Weights of a small mixture-of-experts language model, trained from scratch on English Wikipedia: 5556 steps.
Below are experts of layer 5 (counted from 0) of a mixture-of-experts language model. Rows are named router (the router's row for the expert), gate (a neuron's input weights, with its number), up (a neuron's input weights, with its number) and show model dimensions 0-223. Each number is 50 + 10 x the weight over its row's rms, rounded and kept within 0 to 99.
After each expert's rows: a language model's description of what the expert responds to. This comes from a sample of Wikipedia text that the model never trained on.

# expert 10
router:41 59 58 72 50 44 28 41 54 37 71 55 53 56 44 49 34 63 59 44 52 46 43 69 36 57 38 52 70 47 48 45 66 49 35 44 39 57 48 54 47 35 48 55 38 59 46 37 60 51 47 45 38 41 29 30 59 26 51 34 46 38 45 38 58 50 44 54 44 74 56 69 49 37 42 55 56 57 64 50 49 52 54 44 43 50 35 52 39 46 37 49 40 41 60 51 37 68 56 55 59 53 53 39 43 66 53 51 61 35 30 50 41 54 48 65 46 53 31 52 43 64 53 45 54 43 56 38 70 50 69 47 48 62 39 35 58 60 54 60 53 39 43 35 41 47 61 40 53 51 62 49 42 42 48 65 45 51 44 43 62 42 56 49 34 68 49 46 50 45 52 58 61 54 44 63 38 53 53 47 43 31 67 41 56 47 53 47 34 58 46 60 41 30 68 40 51 57 34 50 37 42 51 57 52 48 54 48 37 55 57 48 37 26 29 44 53 48 51 38 42 51 36 52
gate0:55 57 60 38 55 59 47 34 54 33 52 46 61 36 60 30 42 46 41 47 48 55 52 70 45 42 47 51 68 47 43 50 52 64 38 54 54 56 43 46 27 50 45 34 52 43 40 51 29 51 41 43 39 58 38 47 59 51 36 66 51 29 40 52 59 32 60 65 54 62 54 39 44 53 50 50 57 53 48 48 49 70 45 64 49 57 57 54 41 48 36 55 51 60 35 52 27 48 59 63 52 38 48 55 29 64 27 70 49 43 72 36 55 52 61 56 64 33 51 36 45 31 56 61 40 39 57 51 45 53 40 47 41 49 57 60 57 45 48 39 63 58 55 37 62 43 44 60 60 43 34 37 46 40 67 31 49 61 46 50 53 60 49 46 72 69 59 37 50 35 57 68 61 41 34 47 68 53 44 63 46 49 56 42 51 26 47 37 47 51 47 47 46 58 48 39 72 53 46 61 47 61 36 48 52 44 49 48 60 49 55 34 58 44 50 48 40 43 37 48 56 54 48 51
up0:54 45 54 43 65 44 55 44 59 40 62 49 48 53 55 65 50 40 67 49 43 50 52 41 41 56 46 30 28 43 45 45 69 40 31 44 47 63 49 49 45 34 68 71 52 35 48 54 45 62 47 48 42 57 47 42 35 48 49 35 61 44 61 55 66 48 40 38 39 26 47 63 48 54 61 55 35 48 46 46 43 61 42 33 49 45 42 37 76 61 57 56 39 65 35 30 63 39 52 40 74 35 44 73 45 25 63 56 45 53 45 37 45 60 54 33 43 68 37 55 57 31 39 52 57 59 38 49 57 41 61 46 25 55 56 37 58 50 64 31 62 59 48 49 53 59 52 54 60 42 63 43 52 56 46 40 45 47 57 40 62 53 50 45 45 52 52 44 24 61 45 52 37 71 60 54 47 52 62 62 54 44 46 39 41 40 56 57 40 46 56 57 49 47 46 44 35 40 54 42 43 44 52 45 60 58 50 54 43 37 58 60 48 46 30 46 52 42 43 44 54 54 51 52
What it handles: Proper-name endings. Word pieces ending foreign personal and place names, as in Tanzania, Kakihara, Lubitsch, Tallinn, Japan, Concepción.

# expert 7
router:36 34 44 40 41 54 49 48 43 61 32 46 45 58 45 58 57 56 51 64 52 38 50 33 46 50 64 67 42 42 60 47 70 40 53 47 35 58 59 43 44 55 55 56 63 48 42 52 55 47 36 46 54 63 46 55 52 56 36 62 60 44 43 61 64 51 39 38 75 41 44 57 63 61 45 49 70 48 60 57 49 53 43 69 52 35 45 55 63 53 42 51 30 51 70 51 50 64 43 38 47 42 41 45 64 35 64 35 54 43 68 46 44 28 41 51 55 29 47 48 43 52 63 52 50 60 47 46 52 54 42 30 71 32 55 45 49 41 51 40 58 73 56 56 48 26 58 51 46 55 62 71 40 50 65 47 49 44 42 49 68 41 42 64 39 41 44 38 70 50 49 43 40 48 39 43 54 48 45 50 44 60 46 45 60 53 37 37 41 54 58 48 61 51 39 57 66 50 52 49 54 50 49 44 42 67 46 38 56 32 35 72 46 45 56 51 50 58 31 60 41 50 22 48
gate0:58 47 42 36 38 46 44 60 45 27 58 42 29 52 36 49 58 51 51 62 56 49 48 52 61 49 50 58 33 56 67 36 55 60 54 34 41 31 59 57 58 46 48 47 59 46 50 34 47 36 49 39 52 55 46 59 41 42 50 41 48 50 50 32 59 36 52 42 29 29 31 57 47 52 60 58 57 36 51 37 51 67 42 51 38 51 39 43 72 35 52 45 66 43 59 53 44 53 62 49 25 67 42 48 39 41 69 59 58 48 26 60 63 56 49 65 41 57 40 56 53 53 48 52 48 65 52 44 60 31 34 42 40 54 65 46 59 51 26 47 65 40 43 54 65 48 51 52 34 56 50 57 49 38 55 52 56 56 36 52 57 61 40 62 53 48 31 48 43 56 55 61 47 31 46 62 45 41 75 52 50 49 56 54 54 41 43 47 51 57 35 38 63 69 53 53 44 43 59 60 56 65 51 44 44 58 57 67 62 59 64 51 45 60 62 51 67 43 51 40 51 60 40 40
up0:67 40 53 33 34 47 48 59 50 29 62 39 39 56 36 47 58 50 56 52 63 57 48 43 50 61 49 56 54 42 71 44 61 52 53 35 44 48 61 49 59 47 46 48 48 40 45 31 54 43 39 43 50 57 37 54 49 42 57 46 46 55 33 31 77 48 56 44 26 27 23 59 44 41 50 57 43 47 53 41 39 75 38 54 45 43 41 46 72 47 51 42 58 37 59 42 45 62 62 38 33 61 44 61 49 43 57 51 55 54 28 56 52 49 58 64 59 57 35 47 53 30 47 64 38 50 54 52 50 34 37 48 59 41 67 44 63 55 28 43 56 48 47 48 55 41 35 54 52 52 49 42 48 33 55 45 47 52 54 42 60 62 51 54 55 53 49 48 40 43 41 56 44 39 56 69 47 33 80 59 47 43 59 55 50 50 41 42 57 62 41 44 72 66 48 51 47 39 43 52 49 57 44 50 38 50 54 54 74 58 60 61 54 52 57 50 67 46 49 41 46 61 46 31
What it handles: Paragraph breaks after headings. Double line breaks, especially right after ===section headings=== or infobox fields, and heading equals signs themselves.

# expert 9
router:47 37 67 34 44 44 48 60 40 30 28 41 59 59 45 52 49 44 53 56 40 60 43 54 55 53 39 60 45 32 56 57 53 71 63 43 40 60 51 68 31 40 49 44 33 64 44 39 41 59 50 70 33 42 50 39 48 47 40 36 54 70 49 52 37 48 33 55 32 51 48 63 35 44 55 49 55 52 62 55 35 40 56 48 54 52 45 60 38 42 49 45 53 47 56 37 45 43 63 54 53 66 47 63 63 46 49 39 36 62 61 52 41 57 40 48 37 65 38 62 52 75 37 53 49 48 51 50 43 55 61 43 47 51 68 48 56 44 61 50 47 56 58 33 70 58 43 67 37 58 51 37 54 54 45 69 41 63 55 56 48 53 56 53 48 56 61 44 41 51 36 31 52 49 47 71 60 62 36 49 34 50 59 53 43 45 33 42 64 47 65 56 40 57 50 39 63 49 35 47 33 59 69 49 40 46 59 41 58 58 47 37 52 70 39 36 42 33 42 63 46 49 57 48
gate0:46 55 44 45 38 43 54 40 28 53 57 47 38 52 48 53 62 52 31 60 59 50 52 48 50 32 65 45 60 64 37 61 48 56 57 49 47 63 41 51 49 42 35 59 38 73 31 66 54 53 42 59 45 34 50 42 37 41 45 41 43 35 43 43 62 49 44 44 26 63 45 60 61 37 46 63 56 40 59 58 46 68 42 50 53 32 69 58 64 62 57 48 43 49 44 51 44 45 57 53 49 49 47 56 33 60 65 43 80 57 43 48 45 46 46 36 42 46 44 59 34 41 51 47 51 54 57 64 48 50 20 46 39 45 70 54 48 68 51 40 45 65 45 41 41 55 41 56 57 42 52 57 58 58 43 45 43 46 53 59 40 34 60 54 46 44 29 52 50 57 31 43 31 55 43 59 51 41 48 49 51 53 58 70 52 42 43 66 39 51 49 53 30 58 57 55 47 52 51 49 33 57 50 59 29 54 60 51 71 48 38 47 44 42 41 44 42 24 45 39 66 63 37 44
up0:41 59 61 53 35 45 46 44 23 56 52 45 46 46 76 52 68 48 33 48 43 52 35 43 54 43 51 41 63 48 26 65 35 53 37 37 43 40 45 61 43 45 48 54 43 83 45 62 54 59 52 57 45 50 42 47 46 27 46 42 38 34 43 47 56 49 49 50 31 59 50 55 68 46 43 79 55 33 65 53 48 65 56 47 47 45 55 55 67 59 47 48 44 43 44 48 39 48 64 45 72 41 47 61 44 62 46 50 68 46 53 44 34 35 36 35 33 51 39 54 40 37 51 45 59 44 56 63 48 58 29 50 50 42 63 48 39 56 60 45 53 59 44 55 37 48 48 52 58 50 40 45 64 49 41 42 48 53 56 56 30 42 62 49 54 35 40 49 58 53 39 41 36 53 34 59 35 39 41 57 48 49 45 53 43 32 41 53 57 29 40 55 30 66 50 53 51 52 47 47 44 58 48 54 27 53 59 42 59 48 38 41 54 49 52 50 52 42 40 55 69 55 58 39
What it handles: Line breaks in lists. Single line breaks ending table rows or infobox list items before the next "| " or "- ", plus words like Army, General, National.

# expert 5
router:56 75 46 46 53 43 59 44 47 57 66 45 49 48 50 57 50 48 32 44 47 48 39 42 51 52 46 46 46 54 61 64 34 31 45 49 47 44 26 55 65 50 36 42 58 63 52 39 33 31 57 47 41 55 58 70 49 76 57 26 40 45 53 63 41 60 58 51 55 43 65 37 34 59 47 31 38 48 43 60 52 54 53 37 43 44 61 43 56 62 58 60 54 46 34 51 52 63 56 43 50 53 47 55 59 69 50 57 53 41 46 42 28 46 51 53 43 71 72 20 41 68 58 51 48 73 58 60 66 47 33 52 37 64 37 39 71 57 52 46 46 69 58 48 52 53 44 59 49 51 40 44 56 56 53 52 39 55 49 54 38 48 36 56 55 52 49 46 32 46 50 50 40 68 62 60 57 42 56 60 55 50 43 62 46 69 46 40 55 47 45 39 58 63 39 47 44 47 41 36 37 50 42 53 57 44 52 55 43 59 54 48 41 38 77 44 46 39 50 37 57 50 57 62
gate0:66 21 49 41 26 50 37 58 54 36 55 57 49 47 40 44 33 42 52 49 38 55 66 54 46 44 62 57 57 55 42 61 57 31 51 44 41 53 56 58 52 53 42 50 64 42 38 57 60 41 49 40 54 63 60 41 50 56 50 44 48 53 62 50 70 67 48 48 52 54 63 58 59 47 46 51 49 40 28 55 46 58 61 63 40 45 50 28 42 60 51 51 29 49 52 43 57 55 60 75 48 55 44 47 44 48 52 43 38 65 47 69 50 73 55 56 49 58 64 46 56 43 34 37 26 60 44 55 57 43 53 71 59 53 51 51 51 51 41 45 36 71 43 56 55 47 36 33 44 72 39 53 55 56 67 42 55 68 50 41 42 58 46 32 51 53 46 54 55 42 47 49 54 67 44 60 52 47 40 60 58 56 59 45 63 29 32 71 36 41 35 49 53 49 51 56 54 52 42 50 47 39 46 71 59 62 43 48 55 62 52 57 69 33 61 57 66 44 59 55 57 56 60 49
up0:53 42 40 51 40 59 50 42 50 63 46 41 59 39 43 60 45 46 47 49 46 51 40 67 31 58 68 54 49 44 63 52 59 56 75 66 30 59 51 52 37 59 44 61 44 60 59 46 41 52 57 61 47 41 43 52 34 44 40 53 78 54 56 48 24 48 61 60 50 45 45 45 51 51 38 52 34 62 57 49 43 32 50 48 45 63 57 48 58 50 49 53 50 46 23 55 33 65 43 48 61 32 42 62 40 48 37 59 31 54 31 53 58 54 34 39 55 53 43 54 53 71 57 43 61 46 50 43 54 57 50 36 52 45 53 61 51 50 62 62 49 29 56 48 43 60 31 56 58 35 64 39 43 61 38 57 59 33 48 41 46 50 57 55 44 48 52 47 36 58 65 59 67 60 43 39 64 47 55 32 42 46 47 38 34 42 54 46 49 60 63 54 57 54 27 41 61 65 58 54 41 53 55 56 32 55 40 65 46 39 48 43 40 45 62 49 55 73 60 26 45 48 59 51
What it handles: Early word fragments. Short consonant-led pieces at or near the start of names and rare words, such as Sub-p-hylum, S-g-t., C-rypt-ocarya.

# expert 15
router:56 52 46 66 50 40 47 44 65 53 32 52 72 57 47 57 54 59 47 45 45 66 47 52 36 46 45 58 52 65 65 59 61 49 57 50 44 50 54 60 26 54 38 54 48 51 56 65 69 53 56 49 52 69 57 35 34 47 38 38 45 59 52 47 58 26 37 57 48 53 41 42 50 72 71 34 44 44 64 64 47 49 42 54 62 45 54 51 58 53 41 46 39 35 44 38 59 54 59 61 36 49 55 44 49 71 48 57 44 57 44 63 54 42 51 42 63 47 45 69 54 54 28 67 54 45 50 59 68 59 60 35 37 52 40 65 53 32 57 53 49 51 58 43 37 65 71 33 51 49 64 33 49 45 60 55 49 41 54 53 68 39 49 47 43 49 49 53 40 54 56 40 42 31 65 43 55 52 56 57 55 45 43 32 46 62 54 72 38 67 44 47 38 28 46 49 46 54 29 49 56 62 39 54 59 58 38 41 49 35 42 46 37 37 45 45 54 54 62 37 50 52 43 66
gate0:60 51 51 27 57 57 49 28 40 27 47 61 47 60 43 59 47 56 64 32 52 56 47 69 47 50 61 45 50 72 44 42 53 41 40 63 41 53 43 31 51 64 36 61 47 41 45 38 55 37 57 43 53 32 43 70 52 46 57 49 43 41 50 61 57 46 27 68 47 41 59 60 48 61 37 43 56 39 58 32 45 57 51 57 47 49 56 44 55 60 51 43 61 52 45 65 47 53 39 58 47 62 76 44 59 35 47 49 54 32 64 66 40 41 62 45 44 53 65 49 56 61 58 44 42 50 60 71 48 42 71 43 54 49 37 50 70 47 49 58 35 44 44 47 60 73 41 37 50 66 66 54 47 59 56 66 57 57 40 64 59 48 40 50 47 52 48 54 55 47 59 41 42 51 51 45 55 54 29 43 61 53 47 53 41 44 62 53 30 62 49 42 55 38 48 51 74 41 56 53 64 49 22 54 48 45 43 50 49 75 44 45 54 51 41 51 41 45 52 50 50 39 56 65
up0:51 39 39 71 40 28 46 48 37 52 59 44 53 49 41 40 54 42 43 55 65 55 47 40 53 66 34 57 24 53 66 37 46 59 66 58 44 51 59 53 67 48 36 69 39 50 61 48 48 58 45 55 36 46 51 35 41 60 33 48 70 48 41 46 40 35 58 49 36 60 35 41 49 53 43 47 47 53 42 47 50 57 55 45 33 58 42 45 36 52 53 59 56 45 61 36 66 55 39 52 62 44 27 48 39 57 69 52 57 58 38 50 50 42 46 50 55 36 58 36 56 48 46 46 65 53 48 40 45 56 47 49 37 48 57 43 47 50 40 48 78 36 58 47 72 52 53 56 54 36 53 25 44 67 58 35 48 47 47 62 56 64 42 39 45 59 48 46 66 55 33 28 53 43 46 47 62 39 74 48 55 46 36 58 63 61 42 43 52 48 43 71 40 45 45 52 42 49 31 45 47 42 45 55 69 67 53 57 60 32 61 36 36 56 45 49 53 57 48 40 43 54 39 57
What it handles: Word endings and common nouns. Suffixes and later pieces of ordinary words in prose, such as -ing, -ment, -ations, and nouns like support, loss, care.